{"n_layer": 20, "n_groups": 4, "groups_per_token": 3, "init_std_router": 0.0101, "norm_eps": 1e-06}
Below are experts of layer 14 (counted from 0) of a mixture-of-experts language model. Rows are named router (the router's row for the expert), up (a neuron's input weights, with its number), down (a neuron's output weights, with its number) and show model dimensions 0-191. Each number is 500 + 50 x the weight over its row's rms, rounded and kept within 0 to 999. Numbers have three digits each.
After each expert's rows: "comes after" lists some tokens at least twice as common just before its tokens as in all text. This comes from a sample of Wikipedia text that the model never trained on. Tokens count by the router's weight.

# expert 39
router:502394559498485551539455576592542341367479425480587473505513426479541505516519503490466516521574539493590506547412495560551491526526479520556466438547495492503440481473556508432518448459494499485513490493481469515494463516501472483492580400517504536499514485487498559524565599608535530502553405482563510492527586487566464488448526455466470494488414459497445520503526564380476424451551519550570503515427470514434592518510555443535433550511431456528553578599531477552492505483491536523610477536438488412490508488444487499531428642574449554574481548512485575432480471431592522456
up0:416433504567471490420464548485482527470491424501635516452553435450563540612568529599501481523488552507540477467494449492469544480495474412461513469552437456536468457515483556465597469492539450562554423497410544450509505566499558544562541449489490530505484513435560484573415468484480565575451444435489563637500500501422423511497545546383605551372515470496487541445474472411418462516463577443471502544497507424549578416519555524540473505590523426507593547512534588483541444508486553553500503566491513489455460532539456513456466529552477398467560479534515515498449473476448532527
down0:465442496469482559455505542531506508474504567457455454539540485459494486508503511453443504546471514510551465585601445547494445537462594494469477557485496523519471511528558527501426529375457479541552547463484465488470562576505446396430514449501411482474523524430546461480423502498387573497481468440391428511491464424577429484531549536533477537472534536542458483515470512485501415473492518506502574508486476523468558497536509441578576503448582523458475500557599505457506477655458496543485634489537436398522451474436481468471483515484593454616473436487596522461540457592548674499
comes after: " (", " the", ":", ";", "N", " \""

# expert 61
router:481483627553580548639542506565551407313464512643456447519521485519491535550523543576359499542555577513546573522470534475506498453531440565482474441448423460490453486508519448475487500544506546492561506525545449440408480507561503449437488544428496511530465513421646540557432467466501529505503423459522589591474546516516408474447516500486512438568509447524498479481547489526569510425478521531513588501463598543465572493570504514453540521456460488489537428544446524481454464464600527550516492475453542427518445535494410505475558526544496536543470521511502557470482503502466521463
up0:437398544547399581513483446454499417490509450528486510608581491452583518501496497490517442586443456518559487548423522499482505489517428413549547467571508536493522507480545370441506633407505530528415543535491482477592492492489489470529486468414426479469569489518433599526414577497534499561444494512538541511528489489608511572431463490483535469528524505528452447578433518482507416500516518483560497585553572422520639446556491422454424546536504502488480487453568513571365514563541493591476465500414453447511497514476528500491526458484549462552527495459488526486451442576452543466
down0:443460506558384533478534421512482495422524484537483511618577518505483414454499507513508450519474468471506569541532543516641478595540449446422495530416581377465502484528471498380450540477451397543475527438528424507407512526519537456463492590600429533451506382519495502457442452535519574548453521423541531507510569458518388503531472452536453457556491523590365410472455481518507509494467543489464486473509580526451515488532470534556445459533597523493488462502541414466426423522567570461491518529528471507536510543529467537455563489490497501524526489462501473482483472483400589412
comes after: " the", " a", " in", " on", " for", " his"

# expert 46
router:552532585565567514586463507520568490402511521495517504544507429480477548537591449436567591502453540544423547560462465537427553490473453562515566408488444517516488415507528425485472487490547517522610462521526405444476404437464502495459571461368479551550501537540578540446459545564525493498509519577446614460504527481458489462413406446480568497605444436492563546525557495469556441485513512518555548517482492449503535461559517553526518527602466477548499441403476549510527504461550539501503417462447472407406560522489559545550599577515476517584458527513454475405497518496553490487
up0:449543570540469452437522467470533519406523584498565505515581499671468552461389450501605454452528594473538566463455476518442480463495628537459465596495499468452529536510490467544495493534452452592497447457562518456386441524451528502551593517497478482549461508484542516444456491536504472440477540555458491491394522424486483447494473498456491465469451418375471437551527496476546441428529474497473530497495482553499499589533650527481485492438556428558537592438491513616437590513485392520491572434467426508504457527499545502528529542466460554528525551508514472502484549500436527469
down0:478501417520489454486529558478534517500470443519489511452557534541550473543550485475492536467467532429473545461534625526521519416527541497590438448616571497563484580570486423468484517543458429494520501533539536431455423456559576516596549458523583560486446494418494547449449535472476526473439427467581510587436459428466504504502485504540529555447463629452524527479519531479540537524496572479459391396457458422487518484476529539450472474483542438512604579525586531583384547432473502563549504471558520618520558466553499455523502516518452523591616484483485501494489561423426569480
comes after: " of", " the", " a", " with", " for", " to"

# expert 28
router:537462593477487565581505568535536420417532422501484551429491415451442470488516444521496497456495562457561541510392476513492510521522447526468498411515463548443493491530524460414517467530530463509541460476533479473469423496514551560469565491506468489448459506525562596411456566490481515488471463490607550519431541460520446502435465432553561525544557359523520516518554560504562515467541561471515580538488441574475621467511636503491462532493457469558542540529488508530432493521526522486499513463482647395451452506488391496550433584645481502551519565525465534446394485496580544472
up0:429537472504474402451547577536553496394557482433573491429592460530428537446513474492487411531538458453510474400508426551496563573482530488484445451467507476433488569450449480483581466548542506498524434489463478529478479478558575470455602557510530513403509496591503528455519557563438463420547508512626371477477509487502484515566612471534448469474499468467522535461475534369433418531528549477438451494575455564465474489578557468462463500480507469486583579495486573513539509516601581442527509530540492431510520436450549462576523577540578526464521526554493525499509597563542560553
down0:581556543493399569451411515552529407525542474464489544450453545525473546491502491512414507445520573517439483461466527496530547455529541448397584543572486479536530482554509555436534478493496501429516567490468469477500524481537470576480420571413530410476503475555510546429567469544450484511549492552462512432587493497495544463362482463464497483466513536504431381487559489469507593561535481483556491551475496432637515611536435550461481598498428454426529582463518499468516456484450496469461451433492345470445581501472534540498494571553416447444442550533475490497498490468381470520
comes after: " \"", " (", "-", "\n", ":", "==="

# expert 34
router:553531522482586473476489570624517461353542482526447575509464521479513488549566532562472515521533537528531506550420466585434455522555360563530450443516481507483391446497565545481588507496546574523508474518451519474433531461525513485521456460442456498546496522520606597462507468515488572532541459472557501439530524515473418504436549421526495445528407506423473482512552469465549480541496526610592520481465472440422511483552469452530507522561394501497605525474362495469536508522566508449463483467453608387509558477457498526567487626474449531494473481528502501512398482511449569503
up0:490483392411586437557506496570500386526520516447575430495534548536514536553509541481430498508476569536584540511472560451533532590569605510438512588527540494504413407434493424464544419447551494545444420446554378496476516507492563516528554427566473409499469457539576495479484455481637479585488501516489395461453542493510440394529507416495501471594469503441499507459556513395494447510496536402445533468495501464442486488539477524475438458450439509402563463533509457502441543537441473467533512433548440481537474550506518532548549588491467479580509533546555495432488537474530480534
down0:476424485552537470498494481479542505447521490519534428434427596406535569530558537504620590578499395480542562479515567507553459550550553525542433397606440451471479444529490474502479527479550518510530440473401491532467604488540529556512490614477524459520581552592470503517587512558503472558466528477520634545538573521568462526523563507578598483445548550568445610503433472443516388527419434600491532548480493449447484548554472462471576507551546531446465535498519506538432492478540480480506523443485511474511433474520457487457524563511443430550423511475542512547471435470514522566
comes after: " |", " 1", " 2", " 3", ";", " 0"

# expert 20
router:476462533535522482512482529577505483353503512471484481469474494555477538522527501499405456500501566510497536555392555503503537455527445581554558422531489560486437447443403483477510472536578474507580550508460412505503516495482502455434513509401547532525559515469520540507415475580529536449546489504537524584472500590573401450404545444500537518512516532473499545544530558402525531487482431539517523461518581540569482411523501428477442568446510476438461554555419533531486609520521465522524450385471670440431494472578436533517449485553499518584430632464490467484512470490498533399
up0:539512430514486433503479562569554535396507383493496483427412455501406481420497474508463526519479590505342528481484468496428490547404426464520508515476448439513458507502485444476455525469506510553571552450531544591526518452513500498468505506491432530436449428559457482424485557471492466495556451608530510432427462505424455453480589504583437459503509441523466466522525455501516465511521550555566526616497461468412443548487426500543630541503521409463439491444511466563469422492473479441439479599429555480448417498517516521468554516525551530502455658527459552473472530436559487531
down0:500503522472513527547501494439574535449562415492613498480574515515470437480571487524495502448494466614475496507490439506511477478461479490531508528500513515539618476552542413530523440502485467509478573579490424477594495449548502389514478577545501458433442483524546520401497483479513494510453505609476473440524554509462563563524394494537496386500561464508607518472549480499518611525479524365564567477489457462555545506547624476475449498403469500464594462439439515534450396453496504541480533524545588482455628467412549543572448560455576485516459543549485520528415454452539478473
comes after: " |", "–", " (", ":", "′", "°"

# expert 21
router:532502553459598522511393559561553509343525488517442405536430434509475527597555522512490430540465511595511482514450457543493489536614391605597443404528426492494445451445458504565517446469565503574531439484486541492425496431498439541509522538563445547566530468567558506495455532501464617522534545529543558509497518521539418534448524519572473487530491510521499532483563511454501576508568518530518523440452503348484497491527577471542445444521499491548595512545428575584474564475498565546490459421502617531456520482463431477575532581502486472475511493487533453524487516529550473474
up0:473518442493476529519501400538503523494458548519558478522419504515467401587522532388417465427463566534474446488531443561374503485498425506555490497491471433550447474596491529531442503380558443534536527482518411512499469510496451496445534401554510533520536527438569497559447538519486520520492509498497507572524500431582509443557541559556412413475507503428468553377431519435555408545605500488537580502496428443482533508436536501536482480524529535493514380520472556539515629488544417519486457442379546528462450516525496537437551475542519449606558515471487533575421507461509538457
down0:527533560459588431508390420510481517563485497491543515487447486453430505438561474472564477564437571432569632495633386492501487507431499491571504546531561447555493444546443540562521524511455528455538514430494478601515447486430539517557545484445491507402507514474447536475460549495516516483462526433462414478527495514522422501491533544567442513521547501440487481384467568542410478408544486472518429513466461475433542564526524464383560563462510528554476507546469535535513444531450542571461530520485493453564468527518538443537538430501444491535480614451479416532421383387480482569
comes after: "–", " in", " (", " In", ":", " 17"

# expert 19
router:473478509527536441486461512554529457501517518479486431505576419483539496518536496462414480462421455538500535579444506522454531377551431504577527451470409417509486436519526437509551462591532520574532496534527515540466450527453438470531591471412563572472533502541552606495444429452527556529546475563504590573455464514534363590482499443497498473506492498521474428482425529457586531485593544499516626462441514459468474426520569448518415490465492452469480577488459556514533478531489593489470491461475586489518454528432519556565493567617475543560427546582451500433466448533554389453
up0:472463500519456493498529529542555483419544525544544498439524573490445514464469453489501493541543364340573493445533460468407628470465468535515551530443522523401489386457467502437394364512484487532411504440488461479471546537422466571497512430572494600525570508470528551536515389504487456448549537500488484539420493537519481548468462543529491559404566493557444539534451580525458579476515492509509509589488527472481516468502541505470563508563416455413519508463521528484585485391579490506499405512492481475432481494439490524477584484578541524463433530560537477526422489486532397494
down0:501480514414529416521467584496554538432472533474547493547533541459551400468502553407489451521473611534371486472560596399630498509473447519526451575446477496519470506500523447515581437497621427470545504417475497601497492523510574556514521541503481417442620516486504458539530489510492500530432447507449537451490460545534531603503446553578531475487520564493514546430570469524427478473462533519506570535518510522479433466401460571512454449486479489504604477511490515554381573598477534458418537561435433531502464517553500544530494367513512532452464553549540504459510509552497456535
comes after: "==", "-", " the", "|", " his", " was"

# expert 58
router:499486458530556566636517566561527418442474495481467476484526435535590454443482491463457585448432526555565570607534561538416549489573444484573512465446417484516550541454557498582471515558511478559529425526543488438477500467490495489472459510485515537437445500618531486522499535507531472532517468481491526556406532481554440576484427476562418524517408494495582527517504487456612510531623483539573497427403477505496622389504506448511520520489534520494448484527489557535505546544597488538540431507400550471477575469407473529565481597513422609518425449500538499510509529472534501460
up0:574586463475455557513391554583454497446427480482597593469523485460495427562544517397562511470476457500453499545540587472489399588488508489510425506428624477589470498439473512505452439483485479551459442590515573466483524445490492467516486422503509519490465511539497531629502563532550503459481483576472499498434554548526507460415509547507498595482452543550482493423528461417508481448446574479474516534464504531404504384579503486556592480561481629618473544457485627475542470497482573466502451554511501597534568501564564510478463524474505564539472447516513499511539458475500513451
down0:571534507507421450533451522521569474525539547465591631498528536514483511461488547474435521530494421492512443481484514542418526411551545493499522544442570499535530523494422536594514474418525469571425427505542530566490486372496447518474560528524502539533478524454410513390536476545565552656448508603415473470557532508371442517488505471489552455481546528523511402573463444470497506535426539507499572533505516526460530576406496536559586530462547504551550559452400586481457604551516534474467554540542454556568466505579505499500401500498563472492508489538452503479533522464423570489
comes after: " was", " a", " as", " the", " is", " and"

# expert 29
router:569416585595547517567447636543600405460501480517513480519475508550475526475477456490372390525559536522549515492478480544543605424536460512597568389488511457564555454498479375507496517497537520579535521497550438470463414472466553444491498509477507524497541518534544532487532465520486609514508460539531620432496546556529431428497483482585474515454487457413474519484567503456554497443529495594500433461457552545488510461463543507523474503498441459536569490446499530505517510533555570447570502525373607509440509498471529462525476568538484509583447481483396534407489509502608473496
up0:400674508476491411484451599503507464445463526482477436489440512454440467435543455478390510520525564524542460448490448529475489563445565454557450445536596519411523538439505430501454485575438515511489448518458560459425507493489508436515462535584525494575477469538437525502486496555499529486422503471555424470494514381504528487446572569512536490545463576447442449528595572608576449525564587469528445479462506554460580426526542442556511461472475436494497584460464474453438488521480449459462597454536530491405452482492421512591529532490479555433586481510455443557492456450455485505
down0:435544370435514528508488438562522526449493490507435479527392407484466468548482495531547427555465511462533561512571428482538569509620559478537548494475550445498447503434501531571483548486498481408477411480414524439520567528470541512534446558506513510510509481474587438562493455514444540454527565489564404548413419518473474473477474516532493590464446462442434554508467593493486473534562516563548488477505556556524519497588530514508484395484547614486491546597604444484551492378466537484477470534570517516463456522565570461524506519499365470512547582593519537522499450531494612551
comes after: ".", "\n", "==", " ==", "===", " ="

# expert 52
router:571438543554568505632506506552545453444520504479441502487453486544419474484536543401508569487556474601529503523433473555510485584518493542464511456509420522451494440559497442463471519509512547514531468525550456457483459471459503523421531458331429490491539558604614533495531521504427488532553449498533492495487488524502423507523446455518544587559423449443539481487526558461567514411536538540534496485489502460590525408509528441490446575462481429475506528504376544459558577499617506562542444453418521400490562429466578520538574540519440559498414456493452493501492531455618460470
up0:542434528476439557552513492563519531441487434506447527523492562625457553469483550502485514439568448536516432436453489512553440545482514569551527552454571468438490480535533493479512506482494532477508457516501431476515546462544512545522459570491424584517522545638592527523504511460366537513459491424501413530566551439449438488526474465559428551488447430472605506561413537481543466544510531598540491428462471481437514440594442574402499542523479528485585538431475510579565584496498475627492499521541486451522442623552522565484545455517425450390495466506494470470497409463544565481
down0:603532465480541515468509448526562476567536566453510519534481577568528540462469492391519518428462505440420544454552569589488546469566424500595515470528461494475476481463511459516534529571586458480578535537481531600486473417494485562447602477549439443582496530506539470477451517463536395494464537510430341452580536470463515534470530504517556451487505529498451544494451465523474480467476484500534480508489470451496446456488540381445483491492508522507604472496488434478611409632474380470559539503545441460538456558592575494504525438471582488520508442539597522543449454527429412518
comes after: ".", ",", " of", " with", " and", " is"